config = dict(
    n_layer=8,
    d_model=320,
    n_experts=64,
    experts_per_token=2,
    d_expert=256,
    d_shared_expert=256,
    activation='squared_relu',
    moe_layers=[1, 2, 3, 4, 5, 6, 7],
    router_score='softmax',
    normalize_top_k=False,
    routed_scale=5.66,
    balance_loss=0.00545,
    balance_bias=False,
    router_z_loss=0.001,
    init_std_router=0.035,
    lr_router=0.00139,
    vocab_size=4096,
    norm='layernorm',
    norm_eps=1e-05,
    tie_embeddings=False,
    optimizer='soap_variant',
    lr=0.00555,
    beta1=0.95,
    beta2=0.95,
    grad_clip=1.0,
    batch_tokens=262144,
    seq_len=512,
    train_tokens=666600000,
    steps=2543,
    dataset='wikipedia_en',
)
Below are experts of layer 4 (counted from 0) of a mixture-of-experts language model. Rows are named router (the router's row for the expert), up (a neuron's input weights, with its number), down (a neuron's output weights, with its number) and show model dimensions 0-159. Each number is 200 + 40 x the weight over its row's rms, rounded and kept within 0 to 999.
After each expert's rows: a language model's description of what the expert responds to; "raises" lists some tokens whose logits its average output raises strongly, later layers aside. This comes from a sample of Wikipedia text that the model never trained on.

# expert 59
router,194,240,209,217,264,240,194,184,218,218,148,94,173,258,221,234,238,137,221,152,225,100,137,176,184,146,192,234,186,172,162,234,144,200,178,145,179,237,179,254,258,184,176,205,236,175,152,180,260,186,138,154,228,231,251,229,166,258,224,216,155,274,223,165,224,162,249,192,105,167,171,238,243,217,162,272,260,184,193,235,223,233,156,190,197,100,231,237,225,133,219,204,198,139,226,205,229,207,237,189,209,219,145,221,200,120,240,114,255,259,160,213,219,224,190,164,287,140,136,205,146,262,244,172,214,130,255,251,201,153,189,157,183,284,169,192,257,239,112,197,199,136,224,180,220,211,191,158,155,135,135,213,188,226,153,180,180,175,149,172
up0,197,194,198,175,177,287,201,234,231,286,236,180,228,176,225,115,157,198,186,164,180,240,105,239,151,206,221,310,152,204,122,224,228,148,201,105,170,196,185,309,281,182,226,219,223,173,188,193,269,187,232,226,189,209,204,216,212,244,243,180,170,190,172,193,284,201,265,203,131,173,190,223,231,231,131,173,197,156,251,198,184,198,181,221,172,217,139,169,176,269,218,230,207,248,135,200,186,183,262,148,181,310,129,204,80,253,199,179,229,155,204,206,183,173,148,184,204,101,267,269,248,219,224,165,163,250,221,190,139,156,159,179,201,208,203,163,154,218,163,219,284,220,222,201,210,202,200,213,154,221,116,203,144,198,186,171,152,216,176,192
down0,164,201,179,232,203,258,196,224,213,211,191,142,254,185,105,221,260,191,219,216,170,216,252,182,165,173,149,175,226,158,183,158,182,195,191,257,196,159,162,161,291,191,139,205,177,228,181,203,210,198,167,140,77,228,198,156,224,279,215,167,196,224,160,145,174,211,140,181,214,188,249,212,245,139,248,211,201,176,208,248,234,232,186,169,175,201,161,249,191,228,240,225,169,248,195,194,118,171,256,207,190,211,167,219,187,210,215,209,182,202,245,114,237,244,164,174,226,193,261,138,213,269,191,221,223,145,167,274,251,207,170,210,206,241,291,220,197,180,181,235,149,139,203,163,197,246,170,257,199,251,237,255,200,242,150,260,236,208,211,228
Description: Country and mid-word pieces. States after United, US, British, and inner word pieces like pp in Upper and Opponent, ubl in rubles, plus Thai script.
raises: "i", " and", "el", ".", "o", ","

# expert 23
router,195,177,176,228,220,290,160,243,219,203,156,137,173,225,182,194,194,138,241,180,191,145,127,195,171,144,227,245,231,169,201,224,150,195,173,115,179,183,178,232,214,195,159,183,291,162,179,233,248,180,185,128,177,235,178,246,155,242,284,189,181,232,240,177,228,148,207,255,171,140,158,203,234,207,133,213,239,240,213,239,209,236,200,140,235,160,192,198,258,188,264,198,197,172,262,265,229,221,246,165,172,257,150,239,193,158,287,199,261,205,164,233,146,181,186,123,263,96,132,216,192,148,218,244,231,123,229,246,151,150,216,136,199,249,211,260,197,275,166,179,151,133,215,172,208,268,228,106,219,224,191,215,156,192,147,196,134,181,163,187
up0,174,186,258,181,254,237,123,286,176,177,134,195,179,254,241,189,133,213,198,235,184,146,143,205,222,220,253,178,166,222,166,247,143,226,207,208,247,266,265,169,216,254,226,191,237,219,194,287,252,189,146,201,129,272,149,217,242,137,171,287,174,216,229,186,205,238,253,233,221,163,173,226,170,232,153,203,206,230,224,197,239,199,241,227,159,206,255,203,219,188,85,235,231,159,163,175,213,215,213,197,194,293,115,204,195,232,202,232,197,185,235,180,219,222,237,251,178,132,203,191,206,149,100,217,168,181,260,146,130,226,199,163,210,239,201,121,204,196,210,198,155,185,240,266,183,241,210,214,145,188,130,220,208,222,162,245,249,130,179,149
down0,155,258,258,195,192,166,235,235,200,202,196,267,224,239,189,221,294,172,263,253,178,196,239,202,190,204,327,150,248,260,201,263,261,147,163,187,126,180,113,185,207,216,207,172,125,201,233,214,162,220,215,209,218,194,192,141,197,102,174,191,213,166,160,120,255,187,278,196,175,180,270,226,142,149,99,202,208,257,218,157,210,189,223,164,168,111,188,196,173,194,223,261,194,220,169,192,196,168,217,226,191,239,141,212,207,173,143,175,180,240,174,138,281,151,148,212,227,157,187,207,194,209,179,151,233,246,243,241,238,191,191,178,150,241,184,155,173,195,170,148,155,202,223,223,222,186,277,235,198,191,227,202,141,125,237,196,230,213,172,232
Description: Consonants inside foreign names. Single-letter or short pieces, often r or h, inside rare names and words, e.g. Rocab-r-una, Lab-r-ador, Babub-h-ai.
raises: ".", ",", " (", " of", "in", "-"

# expert 21
router,173,170,150,219,240,168,217,249,248,171,152,173,138,201,221,265,204,167,234,116,224,177,199,173,153,121,199,227,232,198,205,260,191,312,218,153,173,209,162,232,258,188,228,240,190,156,132,247,241,203,181,160,226,223,207,221,173,247,222,277,225,225,202,169,185,155,251,248,216,162,103,273,277,216,185,226,178,241,232,242,201,213,201,166,185,125,181,144,181,169,234,142,148,182,181,225,262,257,259,139,240,234,165,283,191,211,207,122,209,253,162,141,220,208,120,137,265,140,167,175,155,141,219,185,264,166,153,205,184,143,213,167,208,217,214,200,205,206,197,225,221,183,157,196,285,263,279,184,207,201,196,284,155,223,158,156,152,183,190,132
up3,166,220,283,183,283,229,169,157,223,206,217,164,79,259,182,196,173,208,152,210,182,225,187,200,231,230,214,211,207,190,175,192,130,210,118,210,158,191,175,266,224,221,173,264,208,128,184,175,203,152,156,168,251,173,146,242,218,216,177,150,219,223,165,202,228,183,290,215,228,225,114,211,242,215,235,195,177,248,169,154,149,156,211,225,243,191,212,304,214,259,157,164,192,230,255,226,199,252,164,187,234,240,231,208,220,180,172,194,154,218,249,140,219,204,236,186,162,194,184,221,149,172,175,154,201,213,169,241,186,245,202,174,225,198,204,188,219,276,260,228,200,169,176,160,173,264,196,130,166,230,120,127,207,204,174,236,195,169,248,181
down3,168,150,265,236,163,226,205,219,206,223,197,187,226,256,226,282,183,168,173,198,236,176,122,244,200,147,257,157,204,240,180,161,197,246,212,175,210,241,191,176,172,278,195,199,156,194,226,196,203,292,211,244,160,204,205,212,207,247,130,141,234,199,170,194,207,230,282,136,160,182,167,180,186,159,218,206,237,138,118,217,216,261,210,271,186,162,104,198,200,221,264,184,173,120,116,215,247,188,183,189,213,222,251,231,210,147,164,211,203,152,246,132,181,236,214,184,269,249,178,273,154,188,87,230,200,181,247,135,230,184,171,219,188,212,230,224,159,152,218,179,188,192,177,233,216,136,157,230,205,180,170,206,237,191,273,224,166,146,170,239
Description: Name pieces and institution adjectives. Inner pieces of personal names in cast and award lists (Oy-ar-zún, O-uter-bridge) and institution words like National, High, International, same.
raises: " in", ",", " ", ".", " |", " ("

# expert 10
router,181,154,151,230,226,227,165,178,233,252,167,156,198,150,206,212,145,168,245,124,183,158,147,200,154,186,219,239,177,191,164,272,138,251,155,135,158,231,182,259,269,135,160,206,238,157,188,209,210,214,216,206,201,195,243,256,173,246,253,231,180,155,196,161,216,175,183,192,219,121,168,227,213,258,172,280,200,197,260,209,178,256,241,165,220,153,165,180,205,155,224,166,157,155,240,240,242,243,216,121,167,238,149,237,237,166,261,179,303,218,157,141,214,230,178,144,223,220,194,239,210,171,276,245,203,172,227,250,233,198,220,188,241,229,182,157,181,249,181,184,212,137,182,169,208,224,229,118,225,217,194,196,190,201,193,179,160,188,215,204
up3,216,256,245,193,264,202,241,245,204,222,99,142,165,212,173,186,237,204,226,211,184,193,242,256,185,224,234,217,263,255,192,197,220,206,135,185,179,173,231,204,151,220,248,209,170,185,195,163,202,221,114,185,176,182,128,213,170,213,147,207,217,194,241,266,164,185,190,191,231,192,193,217,254,303,150,205,189,207,149,175,228,209,308,105,331,182,172,239,237,199,142,226,201,177,228,195,195,169,197,147,220,202,193,159,218,205,247,202,270,201,255,252,219,182,245,172,166,127,233,216,162,165,248,200,156,241,187,171,134,264,265,209,261,243,278,316,175,137,239,293,285,175,127,172,163,184,225,131,141,187,231,234,203,162,251,254,266,198,141,215
down3,194,189,258,193,196,161,176,181,197,215,215,184,134,179,144,221,184,174,230,213,211,156,177,181,141,90,228,156,168,203,239,219,197,119,206,130,182,165,198,153,269,255,295,231,203,234,201,169,172,208,197,216,177,148,270,202,140,276,245,189,186,158,186,227,257,192,234,163,227,203,187,267,169,182,207,173,179,203,242,256,169,121,227,183,146,146,233,156,207,146,206,173,230,144,248,155,219,227,211,235,157,113,128,186,266,235,163,260,143,199,244,177,181,189,205,221,188,145,211,229,146,205,211,261,204,230,196,205,134,219,246,263,283,212,173,203,238,246,234,166,177,212,197,215,141,145,222,222,240,225,158,252,210,236,193,176,160,277,195,212
Description: Music and film credits. Tokens in discography tables, track listings and film credits: periods, line breaks, digits and name pieces such as D-omen-ico, Hound D-og.
raises: ",", " ", " r", " in", ".", " for"

# expert 58
router,200,191,176,278,220,283,155,191,262,226,163,179,152,224,202,217,190,201,288,158,194,134,167,148,202,170,235,181,157,175,146,211,184,245,193,150,137,256,174,257,249,195,181,222,210,169,157,204,223,215,192,130,203,224,206,203,109,262,277,222,166,205,203,159,208,143,151,249,229,145,102,239,275,255,116,232,201,266,178,211,175,226,222,200,213,194,191,230,215,152,213,179,178,228,224,238,212,265,204,142,140,247,210,265,196,140,218,216,206,237,192,214,138,211,166,170,267,183,101,211,179,214,267,199,230,133,218,223,200,156,199,154,231,248,232,235,218,213,106,190,202,131,153,170,226,245,242,145,190,207,200,218,194,185,159,163,105,158,176,159
up0,167,224,216,213,283,222,238,264,220,232,164,204,233,212,286,135,154,255,257,174,248,230,259,123,235,244,229,180,144,164,159,193,181,241,192,213,219,167,178,214,182,118,212,196,174,152,210,102,209,174,159,167,202,237,231,185,236,232,177,252,205,260,173,106,159,202,185,231,151,186,120,202,166,196,167,250,176,225,171,238,117,233,198,223,276,238,193,223,188,250,233,216,154,188,208,250,198,146,246,164,246,168,155,229,184,181,212,215,231,207,139,180,193,220,179,165,231,213,201,213,175,228,168,140,285,170,188,229,141,124,186,121,165,234,305,209,245,225,221,180,223,121,185,241,206,223,205,219,164,219,247,218,191,161,245,250,211,200,147,226
down0,164,166,228,272,211,245,193,242,198,184,173,223,204,205,207,207,176,276,165,156,171,192,153,115,172,114,191,207,219,224,174,216,260,155,185,203,266,218,295,173,164,170,220,214,197,255,192,188,125,128,228,173,140,187,180,195,175,119,257,205,223,204,173,216,235,117,166,190,185,160,246,265,142,241,126,193,203,160,181,217,188,163,230,223,150,174,192,161,243,138,197,203,151,207,233,89,243,230,184,189,203,144,147,111,194,263,147,190,192,172,205,252,222,189,195,196,208,189,153,230,182,164,250,211,225,242,221,211,149,233,238,172,227,210,226,218,166,207,191,201,228,198,152,190,182,152,228,196,165,191,223,134,252,170,175,219,217,146,245,236
Description: Pieces of foreign names. Middle letter pieces in transliterated or foreign names, often after B, Kh or S, such as Kh-w-aja, Sheb-z-h, B-ans-agar, Bogotá.
raises: " ", ",", "-", "ig", " in", "."

# expert 60
router,192,180,142,221,242,236,134,168,217,216,184,155,180,161,158,203,159,221,190,154,184,186,161,154,203,127,241,212,176,249,191,282,144,273,174,105,195,240,163,198,209,220,215,252,216,156,149,237,186,196,159,235,177,224,266,221,169,230,215,201,115,267,225,160,251,131,180,253,157,153,136,260,287,209,211,252,197,223,197,232,209,248,177,212,201,227,171,219,238,133,185,209,149,148,213,212,215,227,230,158,133,160,184,215,213,104,257,182,263,223,143,139,240,264,146,130,271,152,107,218,112,140,228,249,187,188,270,283,224,199,267,175,212,299,202,167,158,193,130,200,268,141,226,229,269,230,245,162,204,166,163,247,214,272,190,181,162,154,184,144
up0,124,191,202,196,121,210,120,207,132,105,215,178,141,149,172,218,253,147,173,155,201,141,264,188,186,133,145,229,265,186,174,175,240,207,220,106,240,212,190,167,201,249,214,229,237,222,179,198,139,179,187,180,208,197,188,249,173,215,196,202,272,155,228,151,126,156,209,212,190,245,206,161,158,195,222,254,231,208,179,181,151,244,206,214,133,171,175,165,171,199,252,223,211,97,186,200,254,224,170,161,175,204,207,153,171,247,179,186,210,217,161,209,262,196,236,163,241,226,137,225,196,251,219,276,167,198,243,172,173,229,217,250,202,160,173,206,140,170,201,240,218,173,197,225,240,254,296,143,234,78,155,207,153,166,210,175,223,172,176,195
down0,213,205,216,221,179,217,239,189,213,224,207,177,170,206,218,153,149,230,141,171,209,273,211,254,192,213,157,209,139,242,220,126,196,195,222,260,212,310,217,240,218,290,134,234,191,230,147,254,242,166,180,283,225,215,235,242,244,151,287,291,192,248,127,200,241,172,154,203,266,123,223,171,178,168,186,135,206,138,178,140,164,189,166,181,190,218,173,230,138,222,178,186,210,187,234,141,185,207,185,235,180,160,212,175,146,254,242,143,140,229,170,225,154,204,212,196,263,208,224,187,222,264,161,136,151,245,206,183,200,144,220,165,158,248,195,248,240,213,206,231,186,184,113,236,168,160,171,251,197,171,218,239,235,196,226,125,268,180,184,163
Description: Short syllables in words. Short inner syllables like in, ink, ik and en (shr-in-ks, br-ink, wr-ink-les, Kr-ab-i), plus commas, dashes and number words.
raises: ",", " and", " in", ".", " the", "-"

# expert 35
router,151,200,197,236,228,228,178,184,209,271,154,168,186,234,182,243,186,137,226,156,177,133,113,198,126,159,235,235,168,243,170,248,176,269,183,123,189,231,142,252,259,186,105,305,163,184,193,196,239,138,150,165,223,237,239,242,153,223,206,135,187,194,191,205,272,127,140,261,190,204,157,204,246,220,172,239,233,219,194,230,150,262,234,164,185,199,204,167,234,147,267,126,170,164,223,222,235,205,221,223,166,253,148,233,246,177,265,135,255,227,147,143,198,199,201,157,229,188,160,236,165,163,229,180,243,179,229,246,182,224,192,179,201,214,237,225,213,227,167,227,215,126,154,227,227,225,209,170,204,168,191,207,177,264,175,197,124,206,163,167
up3,220,229,196,201,276,215,178,183,165,126,196,246,165,272,206,195,191,176,182,145,104,190,159,168,178,235,240,182,168,235,203,183,219,227,181,155,244,179,147,236,220,156,88,289,223,218,202,293,201,164,135,185,215,239,227,197,188,207,176,254,135,142,156,167,200,261,225,212,225,206,236,186,235,173,105,178,237,181,230,147,175,204,165,244,211,235,258,232,261,232,238,209,162,152,293,246,209,197,184,217,189,203,153,207,204,175,232,189,235,284,198,162,186,276,155,175,179,174,210,274,201,199,183,146,131,145,294,232,163,197,144,216,192,159,212,108,164,255,161,202,222,164,248,269,210,261,180,214,153,175,256,179,245,255,238,269,230,275,226,172
down3,286,122,230,209,139,207,188,150,179,208,193,209,167,188,151,242,118,214,186,198,179,153,235,244,147,228,234,157,189,264,204,248,159,216,249,239,201,196,196,198,189,255,237,229,253,211,253,183,153,238,192,198,213,185,258,231,225,231,178,232,134,105,164,205,225,209,165,213,141,117,177,222,123,113,253,172,201,188,219,225,239,205,159,183,160,99,209,115,170,246,222,217,211,162,207,96,282,211,161,212,231,218,288,128,237,243,211,255,205,168,236,217,237,223,269,186,249,259,221,205,220,133,213,221,196,202,195,201,213,247,173,214,188,186,155,214,172,246,188,214,203,212,143,197,129,142,160,177,175,235,206,192,204,191,267,198,180,115,229,227
Description: Place, building, coordinate words. Section headings and words about stations, buildings and locations, such as Station layout and Location, plus coordinate symbols and list dashes.
raises: ",", " |", ";", ".", " (", " in"

# expert 32
router,194,147,140,231,215,267,139,229,202,222,154,151,157,160,162,202,243,126,203,200,169,196,189,168,183,159,200,238,190,180,170,178,226,243,187,120,185,269,160,243,267,181,161,206,204,121,157,238,223,191,171,182,234,234,278,244,168,240,227,223,165,213,255,165,236,165,141,265,188,163,104,244,295,235,127,265,232,207,225,229,197,246,209,197,197,163,203,213,181,202,255,128,164,153,180,222,268,251,232,150,160,180,179,206,237,167,259,175,224,246,193,185,118,195,150,115,276,115,145,221,168,221,223,203,176,154,196,223,205,202,238,159,160,267,214,212,181,203,155,237,238,225,197,229,245,242,236,170,240,186,171,257,181,232,126,182,123,121,148,133
up0,204,235,156,287,147,153,207,245,203,235,121,224,111,201,199,295,195,214,217,224,157,257,219,210,192,166,165,262,187,197,147,234,209,230,180,238,157,231,220,168,221,129,196,173,214,157,144,112,175,160,190,121,282,215,197,219,208,241,193,152,228,185,249,224,235,168,121,276,121,175,278,264,224,155,151,223,213,128,239,228,146,283,234,92,251,225,182,224,240,119,239,184,211,220,201,265,154,206,263,208,224,218,234,218,217,207,173,215,253,236,208,119,147,183,225,151,284,80,159,269,150,207,195,160,190,196,201,223,165,179,167,138,201,191,227,168,212,276,217,223,192,199,289,277,201,262,206,217,212,219,197,192,168,214,200,172,262,226,193,203
down0,194,185,178,245,160,262,209,107,173,152,187,226,145,258,150,176,183,224,122,234,207,205,199,263,209,291,195,180,218,201,185,245,214,162,246,267,174,221,136,175,235,202,215,164,181,207,147,205,250,172,233,150,177,255,168,259,163,181,172,190,222,280,273,237,239,167,147,164,162,224,184,167,194,219,247,156,202,168,150,209,254,154,160,126,181,227,162,202,233,189,220,204,171,153,198,202,184,203,260,232,272,192,156,227,244,231,196,216,235,168,189,212,209,240,277,179,187,229,161,75,216,224,246,167,183,218,167,138,236,238,286,191,188,149,169,209,222,176,247,143,209,156,258,137,232,153,227,201,244,176,288,232,270,208,203,206,186,193,224,217
Description: Rare word fragments, zeros. Odd mid-word pieces in foreign or unusual names (ax, ert, oph, ient) and digits, especially 0 in large numbers.
raises: ".", ",", "-", " in", " ", " and"

# expert 31
router,218,114,153,241,230,261,184,211,224,171,147,116,160,208,222,216,177,154,235,167,209,194,210,148,123,192,254,229,198,239,218,227,179,274,223,185,174,236,158,262,228,199,125,247,193,204,158,213,198,220,171,165,255,220,199,200,130,224,270,197,180,253,163,178,185,147,160,217,192,158,157,222,279,301,160,202,197,194,203,211,225,176,241,214,158,153,210,161,223,229,258,180,123,165,216,247,258,217,172,143,197,189,80,221,235,174,254,172,239,262,190,171,196,199,171,172,242,180,162,234,177,175,231,203,220,159,158,271,201,169,238,172,258,225,234,198,184,254,181,225,271,166,201,237,273,220,191,140,226,193,196,273,164,193,117,130,138,241,160,203
up0,239,280,255,214,209,220,205,197,165,192,258,137,146,156,121,128,245,96,225,209,225,177,165,310,133,209,175,247,199,218,202,198,111,218,202,184,237,301,263,189,209,210,171,257,246,198,183,192,171,161,198,227,223,222,239,139,172,156,248,148,190,177,195,229,271,89,220,268,200,168,230,186,166,198,212,205,244,271,231,218,205,170,274,192,209,217,236,200,138,128,189,234,199,250,122,308,203,192,226,219,147,190,204,205,158,189,297,232,169,215,187,252,232,255,187,248,206,192,139,205,97,144,172,179,215,161,169,158,193,125,221,215,241,217,194,233,173,188,219,248,231,212,183,152,172,178,187,177,230,173,134,158,196,201,227,207,184,136,193,197
down0,146,249,273,172,148,230,231,190,174,218,217,193,156,183,142,125,182,148,197,221,220,163,186,217,205,158,174,188,155,231,274,191,247,162,185,232,213,251,148,233,174,184,207,238,253,278,170,142,175,158,144,196,195,142,297,101,215,161,228,246,206,207,237,157,172,173,218,179,129,212,229,229,208,172,181,167,174,194,151,202,196,232,250,243,266,283,181,213,178,203,151,214,143,255,223,148,165,194,109,252,201,163,186,281,216,180,222,220,209,249,203,232,127,212,197,261,226,209,208,189,229,190,213,312,171,163,226,189,121,187,205,227,171,185,184,209,180,210,207,170,240,215,244,215,174,107,215,164,264,262,122,261,163,207,155,168,319,172,259,166
Description: Adjective suffix pieces. Word-final suffixes like ical, ural, olog, and word starts such as poss, public, init, cor, often in academic or biographical text.
raises: "i", " in", ",", ".", " ", " and"

# expert 24
router,204,190,218,209,234,245,137,220,240,236,177,190,218,207,210,212,196,151,284,177,183,176,185,183,182,131,190,228,200,169,182,196,217,224,181,197,163,201,205,295,238,185,176,218,235,199,94,262,284,210,145,202,169,160,251,257,162,282,204,218,156,302,137,179,206,134,159,275,186,155,182,244,215,211,179,207,241,179,236,191,190,220,191,138,161,217,157,249,213,148,265,160,139,134,200,223,259,269,200,176,231,219,154,226,220,171,210,116,187,255,182,167,172,246,179,166,222,186,151,227,164,178,179,194,251,124,204,243,231,203,230,173,266,214,218,248,185,206,210,190,182,133,125,227,202,243,255,179,213,152,147,288,192,261,94,141,207,170,155,214
up0,231,196,245,295,150,191,170,184,294,334,219,251,197,231,270,208,138,224,184,193,160,181,156,114,227,207,214,178,194,227,166,223,265,169,165,195,176,233,190,219,223,221,261,300,128,152,155,217,265,210,153,180,105,218,176,202,136,182,173,112,175,179,192,204,179,253,217,265,174,190,201,168,173,257,211,165,242,228,253,198,167,236,225,142,146,178,99,179,163,268,259,174,214,157,180,213,261,193,198,87,231,202,123,257,199,137,254,201,245,225,214,191,167,199,194,138,193,247,150,227,146,208,196,147,194,149,180,157,215,192,244,170,224,200,206,223,183,224,175,176,199,196,231,228,141,205,177,156,226,178,213,200,214,240,201,96,196,199,272,194
down0,195,180,225,170,172,225,215,189,186,151,199,216,177,269,226,187,114,172,182,170,122,211,196,141,174,169,214,114,174,138,166,189,200,184,229,240,236,143,213,227,175,200,178,207,114,139,211,175,196,142,229,137,225,204,218,250,218,204,162,229,218,164,153,193,189,128,248,196,186,118,249,203,181,242,184,156,163,229,252,178,216,206,188,180,131,229,169,191,209,227,247,231,153,146,195,195,227,84,192,239,196,200,204,270,217,227,254,244,260,258,273,175,220,180,100,194,224,209,153,192,192,190,214,236,187,259,200,118,245,232,137,206,275,239,186,203,197,169,154,97,303,215,245,250,179,191,191,169,200,252,239,210,186,141,251,175,217,116,167,147
Description: Place-name suffix syllables. Vowel-led suffix pieces ending place names and adjectives (Jerus-al-em, Adri-atic, Hellen-ic, Hav-ana, Rut-land), often after n, l or m.
raises: "-", ".", " and", ",", " in", " "

# expert 1
router,162,170,166,226,251,254,168,182,244,212,181,139,187,195,187,180,173,145,200,154,162,136,156,162,142,148,208,243,181,135,169,286,172,196,275,172,125,256,183,247,239,165,155,205,151,158,93,242,216,222,172,163,228,224,216,187,167,213,209,215,194,176,197,160,247,239,183,273,144,104,162,218,247,235,164,270,232,239,228,184,208,194,237,200,196,172,229,199,177,204,252,134,144,159,229,230,218,250,205,147,200,241,239,252,209,173,224,166,251,231,165,198,168,248,144,114,248,135,158,174,176,252,227,193,188,134,195,232,221,190,255,174,195,231,247,161,226,255,116,153,254,172,172,257,250,231,247,180,201,145,191,316,151,176,207,217,191,182,161,141
up0,177,156,215,197,167,252,150,196,215,196,224,159,241,199,221,193,299,239,193,223,262,157,179,206,131,206,233,154,176,239,149,196,218,169,243,293,180,146,249,239,235,149,131,192,141,201,111,126,215,213,176,223,258,175,197,214,155,185,222,192,160,252,263,214,195,212,185,246,251,177,232,232,212,241,197,151,207,264,102,181,256,193,176,191,198,151,225,218,178,213,113,149,165,98,151,262,177,283,177,176,204,236,153,181,280,206,248,217,172,223,201,165,269,295,200,182,203,152,226,158,188,153,286,111,185,145,145,173,243,203,238,220,210,204,186,251,142,250,195,178,303,161,136,238,188,230,234,236,213,207,155,167,220,197,179,169,180,145,246,123
down0,95,219,196,165,241,189,139,146,135,234,125,239,282,200,202,260,201,186,252,184,173,285,235,193,171,251,146,163,184,259,279,213,166,182,151,224,173,180,162,141,189,199,219,209,198,228,190,227,164,214,289,135,165,196,208,218,163,193,278,156,251,227,156,178,232,158,193,168,227,138,87,233,221,172,188,187,175,215,166,196,142,209,259,185,186,214,182,182,279,182,248,217,205,147,160,140,230,158,192,205,237,185,205,170,198,177,164,136,269,246,188,267,300,227,151,138,237,165,134,164,265,202,131,217,284,240,185,196,202,226,76,223,255,195,194,219,219,152,232,195,158,148,232,184,206,176,201,196,165,231,200,226,155,146,266,149,190,88,171,225
Description: Capital-letter word starts. Single capital letters or short pieces opening proper nouns and words, such as N, V, Z, mag, Mad, ven-ge-ance, plus digits in table cells.
raises: ".", "-", ",", "i", "u", "in"

# expert 12
router,173,174,228,249,210,251,166,174,232,171,218,158,193,187,186,204,162,133,263,157,165,156,126,200,137,168,226,210,179,222,166,251,146,272,208,159,135,214,120,218,240,196,168,244,180,167,166,188,224,216,184,158,187,227,220,216,132,239,314,202,147,220,219,186,239,177,121,222,165,201,194,240,256,218,177,248,234,266,189,234,194,250,190,167,184,162,138,231,173,203,282,112,126,194,265,226,285,256,167,142,170,235,215,281,271,129,240,136,208,234,152,113,157,242,190,129,236,227,185,207,168,183,223,219,240,124,231,278,191,193,235,158,179,211,197,225,192,265,163,190,186,169,145,190,196,198,218,182,218,150,167,208,180,195,159,159,122,197,188,166
up0,151,175,230,236,224,224,214,193,202,253,132,215,218,171,273,196,163,146,161,159,193,219,178,195,247,221,214,291,166,244,207,227,150,251,168,142,205,236,166,275,195,178,161,274,158,108,146,230,160,207,206,204,238,242,267,244,169,197,216,230,214,175,256,186,223,198,186,259,219,171,213,170,198,247,92,267,177,216,230,176,194,268,190,150,213,201,198,258,255,194,167,157,189,258,207,274,183,193,210,251,189,248,166,254,151,183,234,230,278,205,156,209,256,244,151,202,230,158,130,145,211,220,187,144,141,222,202,193,259,188,163,138,212,207,154,216,232,195,167,197,180,115,182,253,203,257,260,190,219,226,202,214,129,198,198,235,146,184,196,215
down0,215,233,104,249,249,116,240,278,197,177,207,193,238,200,169,223,232,143,248,227,257,183,293,243,219,143,228,171,194,228,192,226,198,226,237,152,194,216,253,211,151,194,250,178,181,169,250,148,218,180,247,219,218,248,149,273,104,241,205,188,176,181,191,161,200,184,161,168,199,223,231,196,262,206,176,183,256,176,151,219,155,196,183,249,181,147,147,249,239,279,182,203,234,229,228,157,220,238,207,128,171,243,158,144,145,185,143,202,213,211,238,201,187,173,272,227,141,221,179,187,322,240,239,221,186,186,173,177,158,149,105,201,153,196,277,240,219,203,242,189,264,228,267,289,206,227,191,212,180,117,253,240,190,241,157,242,118,252,178,230
Description: Name-internal syllables. Middle pieces of names and words after an initial capital letter (N-ation in football squad tables, McC-les-key, Mit-che-ll), also commas and abbreviations.
raises: ",", " ", ".", "o", "-", " ("

# expert 26
router,232,165,175,244,240,221,169,155,237,272,183,145,158,199,178,201,159,127,228,161,196,166,208,160,128,125,259,224,168,174,213,275,203,238,153,123,155,210,195,177,229,204,167,213,224,198,91,266,218,210,167,188,196,251,229,245,184,195,191,232,164,242,184,136,200,175,175,196,164,121,184,234,256,239,148,246,207,227,171,176,238,263,219,231,155,184,190,259,232,145,255,226,168,117,218,255,256,271,159,178,201,266,177,252,231,173,273,134,237,214,100,202,154,206,122,162,245,211,165,181,195,167,253,198,227,185,246,276,208,175,152,159,209,230,233,230,214,252,161,183,195,213,150,262,291,195,180,158,216,181,188,279,167,285,168,241,173,162,206,158
up0,215,221,177,121,201,270,185,174,158,196,219,203,190,220,191,152,164,153,196,181,105,156,182,153,176,191,294,245,161,164,242,161,170,171,170,137,236,161,129,193,218,216,264,255,167,207,156,232,242,236,214,254,291,175,188,227,262,174,144,252,160,146,175,251,214,204,120,237,234,148,180,169,165,189,198,215,195,280,261,165,145,246,213,91,164,143,223,118,186,73,234,244,211,202,214,291,203,191,196,227,118,193,161,151,167,243,201,187,244,176,197,175,133,184,235,172,207,191,182,219,245,265,238,260,190,169,223,217,177,207,234,194,233,157,182,190,182,212,234,186,317,184,150,128,190,148,208,225,196,183,209,191,170,192,159,203,194,265,175,139
down0,197,171,193,181,196,169,145,168,174,216,175,226,213,183,152,192,193,258,261,186,198,258,173,155,237,263,205,183,170,165,146,213,179,199,182,243,111,241,175,176,143,188,199,196,253,168,153,212,173,243,243,259,156,205,190,79,225,225,215,167,125,227,207,107,155,166,97,222,235,112,215,228,217,142,242,180,135,184,194,197,230,176,247,173,239,174,163,216,188,143,214,255,191,146,229,155,225,146,305,202,145,209,143,267,188,281,273,148,234,144,250,194,189,213,215,181,203,220,233,204,244,162,186,186,221,240,134,182,228,176,209,183,186,247,156,177,162,279,279,208,221,218,244,148,232,121,168,182,184,148,167,212,209,190,180,242,177,165,180,275
Description: In and it pieces. The word In or in and the fragment it inside words, as in w-it-ness, w-it-ty, Zeppel-in, plus conc and ind.
raises: "it", " ", " the", "t", ".", "a"